Experts of a small language model.
Experts: 64 experts in each of 7 layers, 128 SwiGLU neurons an expert, 4 picks a token, a sigmoid router.
Below are experts of layer 9 (counted from 0) of a mixture-of-experts language model. Rows are named router (the router's row for the expert), gate (a neuron's input weights, with its number), up (a neuron's input weights, with its number), down (a neuron's output weights, with its number) and show model dimensions 0-127. Each number is 500 + 25 x the weight over its row's rms, rounded and kept within 0 to 999. Numbers have three digits each.
After each expert's rows: a language model's description of what the expert responds to; "raises" lists some tokens whose logits its average output raises strongly, later layers aside. This comes from a sample of Wikipedia text that the model never trained on.

# expert 51
router:479450505511509492478486505519524512514486521498505566496493501538541496481511492504515464470507468476472513458511536481488497492548470506497575502491477510507515530539451502480506533505476501489512496496529504498497531498493536522478481523526526452485455504490472530556479518512494502499506485505495458523519519528505485502487541523483477478475480493445476486518496522509475517506519
gate0:509498440489521544527474526497494508510526550541503514503462516487453538513489499533503548494488475506519524492504462505504483475438542498497481494552505506522509497502516513468497507474524496486480471513509511469526563490483509505467467518529480467508500527544497481478480468494472514511507508559470508491475514515451502487491505503440477531556478544496511508539486508505505510491505
up0:504477505486462489470531495502488507487530528476475552492485494461456515499489477478492474488525513454514524530505496504490534466488518467512498470505498470509517473528512511481495480466495511514537441489493510510551498484506480515528473534504504484482505516507453521501478484449499468520531539520500489509487517490441486460539481526466496503512516523499492537511507523501478481512478
down0:545499485513480520491470526533519512549492495499486497494522563522474497478493479526476541494469486484510480511484469520501491485478561497486486546485453476489501505484520504453486502477488554533486540490528498554500523502446515477514503496527488470525508525496463513499519526504525505518525464478490481472472483513460501508484535491502495487519532504475517504551495476511520534469512
gate1:478481466502455471519509508474493487516469492487502474486554477508541455504490513488491443490518530498493492456485518464494495521544512540516517535513500478498531534528483505489497484480452512487464500511538534492507461536547520474548539480517510559488527547500506511540544507471498490507481494485504492495563551471515489498509506474486493493467521513515494484492558503481489489516507
up1:562521504500496479504538515492504519496503471526501479534501488473531493506491496486526517519504482515539452489503559534502502515510483428504488534503527549519495452446492502518469517475461489480518504525495454495458464495483482486495479458476546508492513510435471470493487510506518559495524489452553493552504493481523529537531467506475500500516503479539514528469538478470479549540470
down1:461497480542513508469502523477490504497503510534501520521502501508491504499493469472475482527477483494497526482496522538496533520483475501520488506530492563475471505493487502462505508497524511531494493539505500550500512464529531494490496501539473451460447518464540474443474440496537531496526553478494487522496536503511529467445537509487487458485448471506482477557488484480468465475488
gate2:470488543498461455457511506454472532476535522470546516475500496509517520532447486484523433530461541499450472468491513498499516504501490471494513485485495474484528510503487520495535508503463502517478444479502489526463495486493488499465504509523483477446524513432516524466476500509495520497497543481552483520480487517454470477507511483526545500484471495442489525523541465514491525488446
up2:513486504522514561469571517507493461528500493494502526525494531505503503489503492501512511485532465518526494545488476474472473528566454481491492505514499484466504531497507504552505495510505482504515549507509506498548489468510517499475493502507522489499483466474487508476489501473483477492480470511478505516504507477554474481517483520451506497485515491506500458435491537496523505520485
down2:482494459527500480459507542462483490516532522502542466499500520493504458556545506502487501500514480526493506500493494542497508469472529513543474478510542510488488490466529489458489504519502522467509484477515501529463462540487458526500527523493508488550520471572489470536482491519508518497521538483484511516458520546513464487507500526501509485533490532542484497473512451462476529483497
It responds to: Subject pronouns and auxiliary verbs in clauses, such as was, has, had, been, he, she, I, especially after that or it.
raises: " a", " the", " an", " one"

# expert 43
router:492479499525533534508555530481537493522494503494524497498485512500534503526537499515499469483482488523458489522508482487505531492535474530501525483501522509479440493522499481512512528500502476484518469512498509485494529470515518502519520494484524501464445506528490484547494464521495502452543508492524475465522509561500482486493556531469502476466498503461483496540517482500500514507527
gate0:488527503525532505467500474516501501477486487510501482519491469492543520510469487503501466482515521501511519504495514488507494505523507520499512539528490476468474533509478488481541484530560513498505450527488480470496497451510516459456503464530484519534487439499473493536496514539484472509490468512512473468490501519499455499478518523471501495457516461496531475530483465495504475542526
up0:497491511519468485493465513495506471499477528504498523508485471517485521526462469531499487496548520495501491490507508507468454521533478549494505490518459534471477525498530531482542510493559482493482453462512492493499523450475533465477506453552500484541528454518532512495478548495477465477449490500505491512534493481502483534481489519508463515491504511521475517477509476506513496484462
down0:504456491487523512558520501473472491504511537481542516484472514481493501529505499455504559503502483510482519476535540482479501504541517474465503504530454517519499507511506526453471486503531476499555495482465493472482502485479515508534494497529513461486506531467505507484535525511511467472483504502491516533539503518485485520490537522555525521497502461485481507487514480524479511512427
gate1:503531474502523529480499481501526520468509515482531509488512460498486528495551490501512485518479480509489524550541478468472519506483500539476495478505518491525480483486506491487500557473495499536511444543480501503461512486475482547521504492470500481486494519534511503522492522541494524468532549492522473485510531529485447488515478563482484502479472476479493484512503531499522501478512
up1:439496494527530477525514528510525438486462515468455461515503472497540494517523513522517486509527493544524513509524499550487495499476461541472510537441502483520490452531520482480495505509469538515527501529546512511457522482526492515486531484465484533479474478542525459464507528506506456502491539493546507469518506497487509535462523497492492527455521508546482438478480486489437530532482
down1:550479436435494514513500523516467462492443503477516525523454516510489495536533531474483489507494503515551531485500517509514521487494465493461513489490477494450453510479484518491528541471509502533498507498440467488495508501489507459493503456528489467505521515519499475510518503509513509508503447505478534509538494479503522508540497535522543519474500499482426487480518450486498502464512
gate2:474496507472479510484500521493542485440507434497498490484513506509549500525476470462556498487530517494474550502525501497463506508500494510475467475557568530490549519467467508499515527523493463491508484494476532462478503506522476537507463511527474515468475525523511520521506501518445548506497496486516488468488531536472487507503520518455471495491552527509473463514482465444529498513507
up2:496500485497512547462476491471528515488534472471479511478511479477522512570538503517509494481501496483456569520479529493513530509484468462485499490532504489504497482516474488493503484472467429535518460481501518444501514521521455503475526526515478473477477506503563524470512487518498499514517494482476464473547505523469508490510541493508499500480558503504502473483495461494503475496503
down2:437559485559487507519529479543523469461453480519444514447513535523504535489500488489492484470520500526519488538542499490514501481520475517491486487473514498512499520505467522481466499489503473487483485504508513463483488451524524486534494504509494494500500490485498525477481506510479503510546503489513451523555479551481546504457527527488491458527490495493472536526438495466504505472531
It responds to: Final words of institution and place names, often before a period or line break, e.g. University, College, United States.
raises: " and", "\n", " as", " with", " or", " in"

# expert 6
router:482461546488506489518549515492519483506502515517516522471497511522519538533505521508484463501482489510490529515518517518491512518510503529487533491484514483504490519507479499535508520506511515480512494454463509481480532475501521492478475500499526454488470509494507546453472491486550484488511496535482513467545503469524481486458515485460503479463470498474481481499483501506493480497532
gate0:511499560500456485499485502505479488468523498528499506437496499449465430519532527523511524467487499524483468519524511493517502463503504512542494467516545476496523494489492501514529514453519549458539452491497467498476489517481469488483497496494513472524472523506510534479483484537484496540540492521514499482512505506494512433510506484509476497471525514514508500489485485489526514429529
up0:535481484502477496498497522493522474463548516561524510501493478489486556503528485506491486487466505521467502508516498498484529496524506509505509469489499489495478510439548483507513534509504497466501492522527521504499508551464498525508510507495462447477518499510511530478522470529490499543500542514528516483495475485506527534498544514499522501452505497437518510528459488502476503510525
down0:519525527497529518547514497542469506530501482499506522465464528452489472484510517462496540523478518486502479511532465517511469504510524515514487479523504491508520483517538531514522473524507546504505503499505474500488502523526501483504449511463475527504441540494514500463450483494523556502481454455521496494509506522474469478512479488480514473486495502540508521484501499511511496543451
gate1:509510445521518536472514546517499520466513449547527553501499520463473514531508514526547560529519475479497537476510500482471492508489471512414497480481519465480546515502513481501502509526504479441477516455515475468517511478476502506504477467522533473531538512521537540478509465500451513551441508505491487519498532492521514554514455504521432466515484498525479477490468509482495560462488
up1:528492536493524512552508465449511495505466515518486449520444466520503514514468487539511475531509520524489495507550452491520505459528552493530499549448556514530501477544513532532488454459481483527523502522510480525488547509521518484498514508492511508496482507497453532487538502542529484547500523523505517468471474474499545462528466531472522536469527556479501504517547495548489510519471
down1:538511496503499512534446543510463511520520489505525509508464503520494472522493500523532468464475500555498503526486464488532523520457470517526532543459511506447504539478507543494475448580504494482495452496505511513480522496522511472511517539504460476529520516543507526457501497490541556466527508514500471516502513505524471539441549535483491459501475513488517485477489561479536523525526
gate2:487476513520500482508524478522520459481493469473499500513455474499514489504490492486495483504466519510470496481504486507527525533480499511510502524523531473483427550521483569510514494516482506469502495479490530440490509481485547524505542475494491495534517496493500542480530481477578486474491516502499534474502494477533516466468518481479472492482503525514505525502507494485485493508558
up2:496526526507488505527475527525513528469499509483470493462486439475512421452509489482528491505464488502502556503468509512564472478477535490530508479462482461510519516507517497506443502488499508482470460470529495512495531529471473506493479499469523548497499474502486540526501506567468500545485513505511523535472495524545498510533524525514529524454532540483514534519512516482489537533456
down2:452521529536486494483490533523487514557496473561466535509521479498483504518500438484486467463469514503538472553458461496503463521507540515485481491516491450460489497484492467459538465488490436501494501536523466515500493514526485494538465511512486485473497493551520463452492508508499509475494513501506515552478508495513504478503459533516503532489505513466483497539521480526479495509546
It responds to: Determiners, quantifiers and conjunctions in running prose, such as all, such, other, both, but, that, because.
raises: " the", " a", " in", " an"

# expert 13
router:476484544502532472495545503537475484526518480466496528494488497539530533527561496502499469505492491499483525474486536495454458482518480482515527486512486511505462509474485510532455482506517528502484489455484495501479519531480501542469465483472506490517456458478476534525476495512493491478491487513519510542505476521492479514453535525531510551518480503481488489540487492486538447503506
gate0:517487515495492492533464481457518458476552510474490574513499497520517506524530510500515471478532520489511524482495537501483467488501535502516495477504521540499534467471489484486513532512494498513497525457518510515446506510492493508479480474520504493551509490481528532457525508500495553495461481489531499485478521454471483493501474447523493550512541489503504456506485466462519525484470
up0:522542505478470479500528507478536512521471530506474500482512534516468514510491468476545519504517456466487540482495479459488485504471489498491491477536480538441508490492535522537512475515515486513519467489485493522495459539525478531500518472487501492442499493475539498508543526514540454502526467450452495520518494471532484553487519526472512507483498520560513504476478502488513485536466
down0:475497528503515494509481541462494521490532484543503480518546444532476500501490514500471495494509519469475457552531486493515541491516495513473505523502463459543515518521478481494449486458485495501459524527524482499498527509464526526509439509503478479519522472501511496519492489525485506520531506488506497505452504512508467460527488442488521532466513466516482538469511504507477493504477
gate1:562486499488535524530493487528509532547494511494510476533480452561513493486506506522488530492487464531516474489519487497480496523495484502472550478488443498541485526545549465537503490471504484495480513506494503466503483474483499502528501515507480512492506488508484499474511492507480531527514452463525520481501530502524516464481549485516563503511472495497528535539514473520508507443513
up1:474493568479507509525494513485467533520499500486505481510491525428484455520515478539513503523515500504469449498520510424475446520482461531474501501498502528506485478481461493472439486511499486497493495425483488495527506479526525494490496485538455500508494514511493471485556511513501483478540494508512498505482513517505510501480529501533492511500520517479492534518473462507509524528525
down1:499536462518527524522507509511473510467500492482478531478452494500499488503495473474459574451484504530507478524488526555523542492493541548467500505524513535495531494482529529516504497469499458478551519494540495466474482505527491485508494476493550438544477489521478504492523514489522490489501508523505528485527529504532497516572470488520512514510474518484526493504510479503461470492506
gate2:509519564467460507515496476524499514462517527504499525498501500518511498495542521518518509502508542487534474495484503480501446508511490483507543508479471479518492512510468499513475529507511491493492523471519501449440509485517539515421497521516525489494487492511521542488542471491475533526480517528514512524490482485494486488477488509473505487472510451511510513549497431463536524482524
up2:490477501487494447437505505512514483553548463550489473489502477519502490513481495493514491481500498540493466475490507506499492492431496473508520456517515459504500489525501491495500491519461506458506526484545473470442466515490499497497504517472517488441502451502533532492492521520508516481492526480545445510514491463511515564479439471446519500482543454500508478499538523486485481466489
down2:488555521454507515522501484524482477453503552451510495477508521522507503499527520503526520498518492486494494456505492480540460529544493543537479475469492492482527505466481491521479503530539474516560510475501525519477503491539518529538460488505507529447508512513475528480478515519479521536477552484510501528487483481520491441527469476514511489523476530516495486485559517487526458504480
It responds to: Prepositions and subordinators after a noun or clause in running prose, such as for, of, when, after, because, However.
raises: " the", " a", " their", " an", " his", " its"

# expert 3
router:505473488520542531485512519498489490519524521525497509509475528510543534487544515502482473486485500499460547521504491462491459553548468492517532470532516500512506528524491511514503502531517485507479479499497511501440528516509506502482508521466489512456473525514459517548475486496543517449529494501514532487514485552523439522470549494494506553502474487514493501526494485512516452520506
gate0:479514500486500496496475495513498506485543509480469508477502548493470507482498529520492505542526490493499487488476505488520526496496499488533521452547471504504454524486495485467490540478533478517465512503525495525488515544464532504525525471542470504533517461462511558499519516520521494480485507477471459500479512487469475518478458489461473497503477493510470438545479465550477450479524
up0:503501509519445504453497493469501510535519513511537503537513481447521468504470520499458521476480512453465472514518467546487503499521466482501486503493493483469499481498532543445511541544501539515452533542519510468551477510518481486470503513515496500484501459489492522497502490534556497518484501515503536533494503526541555499531500486482503515483522509506455476457482551515527480485504
down0:491520483576509564565497526505491512514475505529498492504461515514491495532515533499478509498507501506491507477515526500499480453503510502491533516502472442490514516510506490538515504505521528451520496502489532521504485488523509545474519499507514467523532473466479497531504554499486492530518493513480452488513503487465504502522526503496513505482489513466466482493474472482528520522538
gate1:498523494530493543484527487494514492516490530489542488498526530498561499470524524492495482454481491509488545447512503498501480486519482513493473506545541480508500513467508494492509508521495523511513503542484503491497489493456520472474495498509472516456471518513484528544455501528526509477536486482524500462507508539528436493471479481500462495466501501483544495512512554533492482523465
up1:483477485511501518532491494459511544488479502497489506512497508503470510488500518513455518483509488514519456555468499535471506508509543476493470501433468488494478526525463494462485512511459517491510534455490527518571528529499536505463485448514503493538491477491512510506505525494496465504483464504474515472507486462522524484442517498507496496487506506522484530500512499529471500505515
down1:482484464452548508490470497476511476534487548524508505485505465497515472507529550476520463465504517473476536486505515470526528505492456479506505490476491532467460546491499473474528498533473523512488539531502527488496487528471497479466528517496497445469525514543526499496497491531507501503499485527493495458529507497510460506541541479484502508506544493527572483488476475491499480492452
gate2:523481555526540560539445484477501497503496518514472471501493487479498507511540466474482516530489468444476506542509514459496465529517443490528511509489545530511536548508500457475528495478496493528462462488533491489510506496534528527517482491474450493492492519498469505528536506456502513471458449504512544482454485497500518521505502536505487499483516512535485494441551473546499479501495
up2:498517477469548506489486536541524476517517552518455520509491500521487462501493469534470568530491471515471510486512510484525546462497509506498526498477452496546496497502479461477543535521501482494500491508515489444486490534483498489501525503482504544488514463530504483505531495497529509445531469489469520469524486487493470500490543465503507480506465505527510493512497539505497472502558
down2:481470444529512472520478487525477488501490489497457514486516511483478534531483505529496498491510527518534454475503470553466540489562535499471530494475522491491512478526543479478499528511503501488508495493493482546487490538513547479504509492513512455539517510456478497483501557467490478504513523485474447540532529492523508488511502495491510532499474507501509530501425511492481503462474
It responds to: Place-name words and compass terms in locations and addresses, such as South, City, York, County, Route, Alberta.
raises: " and", "\n", " with", " as"

# expert 8
router:485482507530539541514482521563511455525512503513479509462496472492518505517522537492513483514501540519478494496476510476475493497496492494499542493521518496489519493477474495517489566536472495472498506466488510470486528507441490500527515494523542497488489515476524528541489492484472468468514503508515455484518494544496515487491514510505511545434441514499496504504493475544523537521517
gate0:505495511484502502496499515459510493518554465559516525464503510508510489486508514513471525537475553479473483507510513469529511450458466523506514492508489508486518508527455492485498517460527529483522489485520488510556542522469546515475502486572502505474532511518482472491487454487503533487528517470529477475503553491534518471496471479471515470537452471520474516488485501482496501482506
up0:545526520496510477492523457445479516471498502509496517477487517512513503473503464487478502482487554501498546521471499511502489506522477459492492529488447499477484464477502499485494494524486521518485515493479509505500447477480471514455490489488466504482530544508517458474536530495490506528524487521489535536504487518501512542449478470496515511510550515498512522527510482444555515482507
down0:514517502434489491515476495518470438503510509512512531495504519521525572506478499520519547472527495507471490541502552473512528493543543549485481542534498534504457509497493517494508522493488512466448551501541468464464482479524446523549491505446516509503496509501459495511493518431502524527492527468522468489515508508511505513495506491501505502521507480518494498498471493531499510480515
gate1:502512498540482548514514494481502477501517518446498478508479500486487505498448512526491501520521530498464500438467532504494501527517542483508495450508475485488527501496462478497523514479497541453504460531491499496496487518492518500482514531497469499514472500567521556478461530493475501483487531488519509478472508478516475514489468478487495501503496519499497515500534526490546512541475
up1:461508552499482456497499498501483529484521524513490510474507506546497498499505492513488472518511508498510513485490515529527493514482510494495511509493476551513467478499575543470514490489445504481485500485501513509482473507508487543529499518483522468485490474458501471471532468509493447509493511496459519526477488483474529524531508494492500467501492511538474489503480468480490467523500
down1:484503527485491532519520474468443464485490490500507509544515516528484489489496524447514522522514475516528481487466511508509507464507452442552494535530480520538486467491473525529507495477491528502503474515517473477489489503471509504495525510501498487513511500533472457512475515508489473515505447477486478484522479511468516513501513497508517506466499513490478536529508498483452525508505
gate2:510487505512516457510506513509496478493471513535462522476554465466529525503483493497521498489523507473516481479485488539481494515538490527530566526521492524501563525453491492543530523468471483452510507473453524501501523470472506520495461494539548481485492475431515531497461514527493509503492512513492451513475477481532506456547489532526499549498482521529523512467475488502518526579466
up2:513466492526510493513489498486492469502484496502535533528490479542443509499515525477494517517462487523505491520510516462525535476468519494503433495496495486492489457510515525481541497441528511525504500502498489486520511544520457499498480535476507502508511523514530467501542509541494485529498486502502521495498484503491529544526519519484508480456502507482487507509504528488525485484551
down2:465467451500449514482522454504496520493497462455528491495489533524447479480499452469519494508474463537509485503510506528496459467495472455503444452493504497484522519453518529494504463495481527550506469511483504457494500486475525509503492508486530515444521498519460530504497463485482451545497510511516494514484461509493498488483520487462500476508532544469492493480505525495497490464479
It responds to: Words inside names of military units, wars, laws and bodies, usually after "the" or an ordinal: Division, War, Act, Corps, Committee.
raises: " on", " of", " and"

# expert 33
router:473463488521529519495472537524487463533515498510511531494493519509498538494530519522523472498488501501504531479521523529469463496509529513453504515502515516469462498515462523499522512483509501495506531462502493497501489521502518488479511500470529525508474472463487521545478487503515505481531490481506456542493482556539498514487546502461512540505501512505498495517478470520521523507509
gate0:536502456536563526480483487519518493511522477497495500487501510493517510486497490544462504485488491474520510497526519533461544513514490479442499503466476478477498483501492528485504504479493471537529506437489487510499499476522491513502494540504501499505489490456512528490460484502513507504524515478467515535479500515518483530500505560487509496507495522484485472489470499529504528506543
up0:515480493521530497503455367471473486487537482510504484484528491480434512507506512523518513454536487452458503498479482488477518516465516501495477542524489479514508498524510540500524468492522553501465494503465481517460479480486523515511511469496472523541510491503521497444531495485520504511435511530513502532485479482483479516481494537538500490512496484575488545469463500482482557475475
down0:506498448518488479485455524510536528523520505500492527501493533473500517502490502528452427532509532563479492486531504581501475558511491513514514495475520495518523483526512523496512499508512451495538551531526492488519534531523480490532524507449529482522517490473516522525486510488516487474530500474453474501508515470546499496527482501480496510489528518471463461488480486493478470517500
gate1:468519478500487542497505513499489485491548463522499512514484506460528510496525519521509474466458527526475498494521502491476505472489505555508505493462474415515461457489480464523496506489512538501472526513466503492481501516472504530481478514514507520533528458547499504472460472505512505497457495484535476495551480479486507495508520524473464489500507470482488459495491510521500520467510
up1:490463540545536499522513478508518520477507495525551490463516453490511499510477537493468513528512520510510479518451504496479550483499479472471534518488504504475500507494573530501475490515469486518521504506472472503487524497454509522547500511539508455451501570497525471521526488489504480454518500493477513498475550519495510440540488512471536490492473521505517506509507502509491521502500
down1:507554518465513523502489524500497500481502482523533514519479510520481532493491493517490550502537507524524507510474480509522501477504461536524534494516483485507515467490453475486518486544493499518510508504501455442512532487475543521503466497504532503497473528466441492539479494506499503494494482535496509540520489510498495479484498480467523498495462497472507461518494514498532461523508
gate2:434471511529490483508507538484501483523535512525513559476469490540472457513484522529531503505516496520507518520573505518479474530480547499446480457511510453491468531521503544504527519467526517454518536526518471521475502482486508500502501497542496491529513463474477544497503475517510497496506492491485489504482491503505496500499493501490512458492509474470468494504458524526497512530514
up2:505525505484511466490467545511483472485512493482492510502515459500552505487498502488479499500496500523540469453520498510497496492476504502493500487519454506511518467499500507458531489499504486515525478503520459484515481483497489517456458507535524477497496475499514498526546510514482521496504541504521541524491499493522485521519482492482504460521461490503491464519515504500500493479498
down2:512488509444496568519507496454482507490545483467488534471474565506502479526485515523478473497505486553465500515496461462515504507479491520496520514544499518527499503478503487520484530518535512496491519525485510512497477509456505505525559432531480522506505501521538503484512501500514465489491543502557482488531506467502477485476493461494493522489459524497536519510488476453469465493544
It responds to: First word pieces of surnames and proper names, usually after a given name, like Man in Manson, Al in Alacoque, Bob, Tom.
raises: " |", " and", "n"

# expert 37
router:502468520531501507497509507525513480477455492517521491523530532497521502487509487509544501460530513498505521466488512530474514494477524495475490485524545530464497480457471486522512524493502499524501477490521473470512492517470531520502538515504501479508450539493494543524440506506538503486498424496492503463523529539559449510493516506503506484475500493510487481539478508498541575517495
gate2:483530501508504468483504492533502521480498495508516488527530533451504478460522533526515518483487446469463468512515482499493500491526524546496491493510521481503520491501500480470497451494496535480519553491513527541530540477481462522477462474462500502512488475507517511490458500553481482511452513505495494500473495507511500536516524504507483540466490513490530450481476486484485489495491
up2:469544515483525498494528508479503510522486516533532495539452490520537471530475464485479481493486486505499515502515493463496465562487479516482557500464510481537540527476535473552473533500441497528517515523507524530495490489497489524559508479536505491514494474484512493523500507504486538498502511460489502505486525540447568521540527494476514460506525501482509476489526529509491453530498
down2:463497519496471494510500507517473470502487509537453501495530483522484500498497539521451493488493463490485469521472458529461518467517504510537436509517519524520490537518524514478501463528509482444529490500486535464487525490512490504491477456497459500480498509478481468537458519496563496524502448516500469463483507496491541537498529503563505523517494507506503482502495536427495500545525
gate3:507485540481475521542488484492489458506513490515506485469490496504523520508477525504509504510510527512530477526495493524501495534485538479501491508547540474559550455466445462462523534498486505473505524506503481489510498506498516521555470497489472468528454495509495495482489521486514459487543497479542487479476511508467466517514510504512483496485518545502569516505498513499484490482490
up3:503468538522465487520477503479514543489522514479487485478505508538473490521487490471539511488483487478512456506486530509496522493501492496527526542503543484516516505477543498484471504465458494484501502483487527513489453499514476511509486455513506491514451527491514502492502522478501464486529505484520463508471525534488502571491493509517507502504491486543522491491507546517536542496508
down3:531499521508428546433478483561521510523474506497532518545524504510521461490516519528501502512488516464475452490512482495536489493532509480513532500495492517527493484481489464510504555493500473544494506518552478496506460528525498479514465481494503500484489535509530534544520524520512520440502472461484519478487479495490487469497485557459505488529484531469480507534490535492532493469452
gate4:491522493461498513503475511525503523457545518511506527524470516504510538503532471495490543475494523535498522494474451469467522509468519505478482501539486523468485469487528513510548490518497527540465506493470451466545523526536502514514532518519487500529514522490497517525486474432498463491541468499478572483503497529504472525493507466486463480514524514506501527467475485483526541448493
up4:494514491458474492498492556550486483506485499495435500496481538502496482502526450481528495476514509483499502503485506467506515536498499510491481484468512503539513499506538471489538507481504478511490529518496456442489549489483522545507447527533498476518471444497478486516517511499471524506539459459500526524502487515482500545511524481504488492453530489498503511491492504485504502463474
down4:501509465482449460534510523518478511529466499480533504456447561477489494480472503493485500506478480503460449503521497502456507485457525488488450528539497494528509503487513499506479462517492516535486529492466505502490533453501500499502489522478506475520475497471477486539481526473510496514503566485525497490529493536477560499515545475501485484565444497494529490503481465520489508445505
It responds to: Possessive 's, apostrophes, slashes and pronouns his, her, their, often right after a name, e.g. Bornstein's, Randall's.
raises: "g", "e", " final"

# expert 17
router:493452491505518507498490514502509490495484516497514539480483495532544527489550517535499486502490516488490510447504513477479526476518462518479574505503491497501481500526495506493496537525479512501508479502549493516507528502471514505463469515485531481468451496515494511520448556479498494549508478505510457498516532523504525511452509515524520533467461508479488483519471511529526553520506
gate0:503505483535509483493503484494507504539513466490577471539452478500523454560471510501514483514540444514494508509483536499484493513506525472485510498457450501498495522514475481471495501447468544501521517491519490461477548540516529528502491507518496522491483486501510526478465525545499511496487485509524518533500493469485461521482563530475549514499488437508473541467530556546513500535470
up0:487491457460529504536478458519481464517431519533460512513552513560513473502513470500530492546491518512523498537510504480486503519477498498515518497530536497497510482470484497490544473514515542448411485541544468507479489471487533508497491484468489521458464504544511458507510514528512496532503500529491499491516490469503520507489521513491478531471478515492529524559508476445530538547527
down0:470496556502551482495501476491456506538513488483519455489516491509515508525506464496496473522516521494501483501520500494465477473521470554496464483469522480524491483526476520514482495473509504524473487491495496465493487526500504516476482486493485507484516541517526489510515492544506509504494463504503489534482473503481477533505484488529489489515493520521471491462493450502456534536480
gate1:477458497472509502503495487454521519515486494506532548489518482491520503563478496484483492507493541470550487433489525523519563495511497518506554489509463511527443505499457497510441518448507534495513464460455497451450497516507562482506506482532524473508481527487492511492485478541525506489496511451508475481539531511469535513482520530534510522479481492476499523493496478528516488509488
up1:511539527506476469461513509558498512479476547519501453508475466500495486442488529485508491514505457512465502522519518483504497470486483485462450506474534505480531554501497507527492529516470503489495504522508446546502458493533465492488512515453528525456496472540521511509526500514509514494482477516549531544504475529455475519510523496486510512514508495511503525505522484511455513460525
down1:476475495541515472456527481506496466539473526554496505515546503522532470431461461536524514506481485472473516510481486506477497466536532488495526505448523484495517520491517496486553516484449492482476489486517513542515547504485446510558537533478483482524514473505502526461525496528481509525556475491511467471508515547497503516482495481462473520454507494539463510523436510503464479487510
gate2:502507482542481505486503502522470504503513539490518498515527470472489541472503516546470507519504460465482506496527500518505518548518494540464495497495472514486497488477541522559506512530537503430500494466504550503497504475472491524498467479538496490490519530508508519509472463508534523489531479552428512461542518483513471540512500491493482502479492465494478503462505532537465508501504
up2:508479510503499486463480488465517497523491505491481496509452510465531498527479500536517531496521532513529506510464471502534455517498491505518480502544569488475530498498446513457519509488495521508509503512516470501521487505529530510512513496520493489535479470488485496487559506493483542520478515516563472520470513505524500471466506505528470495502496526519475464487481503489519497502505
down2:481478447505544472491521540529487472478518506520469475556513493509518522545530482492492503534539542520499489512524532482482505474539510471494512517526495458461538522520490482486502527528487545501503488449515495500503520510517484513536507475460524464499473473482494518500479547480488479536489547519494509527530502503504549513487507566535531503436498494512521454501476499533551485510476
It responds to: Forms of be and auxiliary verbs after a subject, such as was, is, were, been, would, can, often in there was and it is.
raises: " a", " an", " not", " the", " also"

# expert 9
router:493507516530498486510546486482525459483501503503502503548469513491540490505541516468496468484454485462502544531493540502468501483509489510491558442510500474477504527522498502482538498514483519498526526522472519511538522483498496541489504530504520473499470513475502528520511486524543442488501498494534516465502479504496499491517535521490479543468478489515512478482497508491535508491522
gate0:467506528502501475488532484517525536528495499488510477514484512464518510485547500480532471540463508483473503483463480464517539486507508498485522508485528463494507521507512508515565528478518515510528516493513495514472569499554485544480528482510536481501505535474551527471526514488459471496509523497503513509504517485553515478481498521526520519481522525457470493442496547519510480511470
up0:472511505446526548491487529516508489533517509537469472510484472473519516506467528480534534472503512487516537538437478492493512488469461490473511505482555519463509531510518462519508517493526480468489516479503503483473470492482485548479508490509487495555518486510545519488466504513535508452524498483500498492479480481545470511467507476536507479503457436470490504440501536481489488462502
down0:500494480517514504437473459534538491513478435488525506496492506563475501570442509509451457500488502495478468473521494468526505535501520553447445514507485491522501489490501517536502494462505528488511529458529502497531498522500521498526493503493471500565504533474486517511501506524523551486453454517560517513485476512535524514471498502517507481497475487548527499495494486499528494490499
gate1:511478452490526444472484461504525507530504431526523530522504491522550478534546543466459510517449473526507537516470515531481488492518489444539527515459482522468481521527511504517528534505488529514533534488527497490521517467487478494462488528496528511528483499501536519481465440491487512500485509532503492502494483495553483480505477557522512503506505474510492478476503489512481489502510
up1:509516512533514554478499513500485505486487487459493462470503521473434473467473461514498510490456506556480451487532495502520494513520459518491494496543496490523531500476504516492518490516534508487507492524494489502483470521500494479468518483483510474511495498490473474483543531539453532517530530506501454500494540494494498501498474507494472486455527546500487523515510529495534515492528
down1:518487505491477490543517590495534452491507536506516482514467509491531524475488491512506497504528427472484511474504495498527490495489504488532485479472481520484477520488517486520518486514468514477499500476490510533517532478490479514423490471518495508511532477503517503487546503475523510493504492524464484532542511493524502496533469523511473511512501537483474491535555520521510523497493
gate2:503529513524483528478514501467485493487499476519510501530449497486525553519505517497527488518473466498501521464564512523502539486515454497494514445548535500476524529491490486521525524540479468457507508522499472513499512496506492549489486507530502473479503480555516533534483477452482493531531497507487549534492480526489447480483543504513492518504480464488535476501511505500544488473527
up2:496498490535513498509466495516457468497504477531490463483537552532519489485498527489476512532524498486495507487481479519525522516465519509525478514469530522485527512505535521484498472521514492550522502495532502464489551490505493498468459533476496537506502472463518470490513499483512538471527512522499462518518549467552513504516456474459472513543527495525433472469475556531487487474511
down2:520516483482550465558447490500526488549514516478517475480511499470475500507481506528510509515527539494517526490498471489516497516508481502498481519499495489474491540466494527526475460507482475498493538477475515473467509518483509497475518511479454518483514478490464476563529502501461489441480534502480491497515500490496498508442496491523519499521493500504493475492486497512526544464480
It responds to: Infinitive to after nouns or verbs, plus connectives like and, into, including, and adjectives like economic, financial, digital.
raises: " the", " be", " his", " a", " its"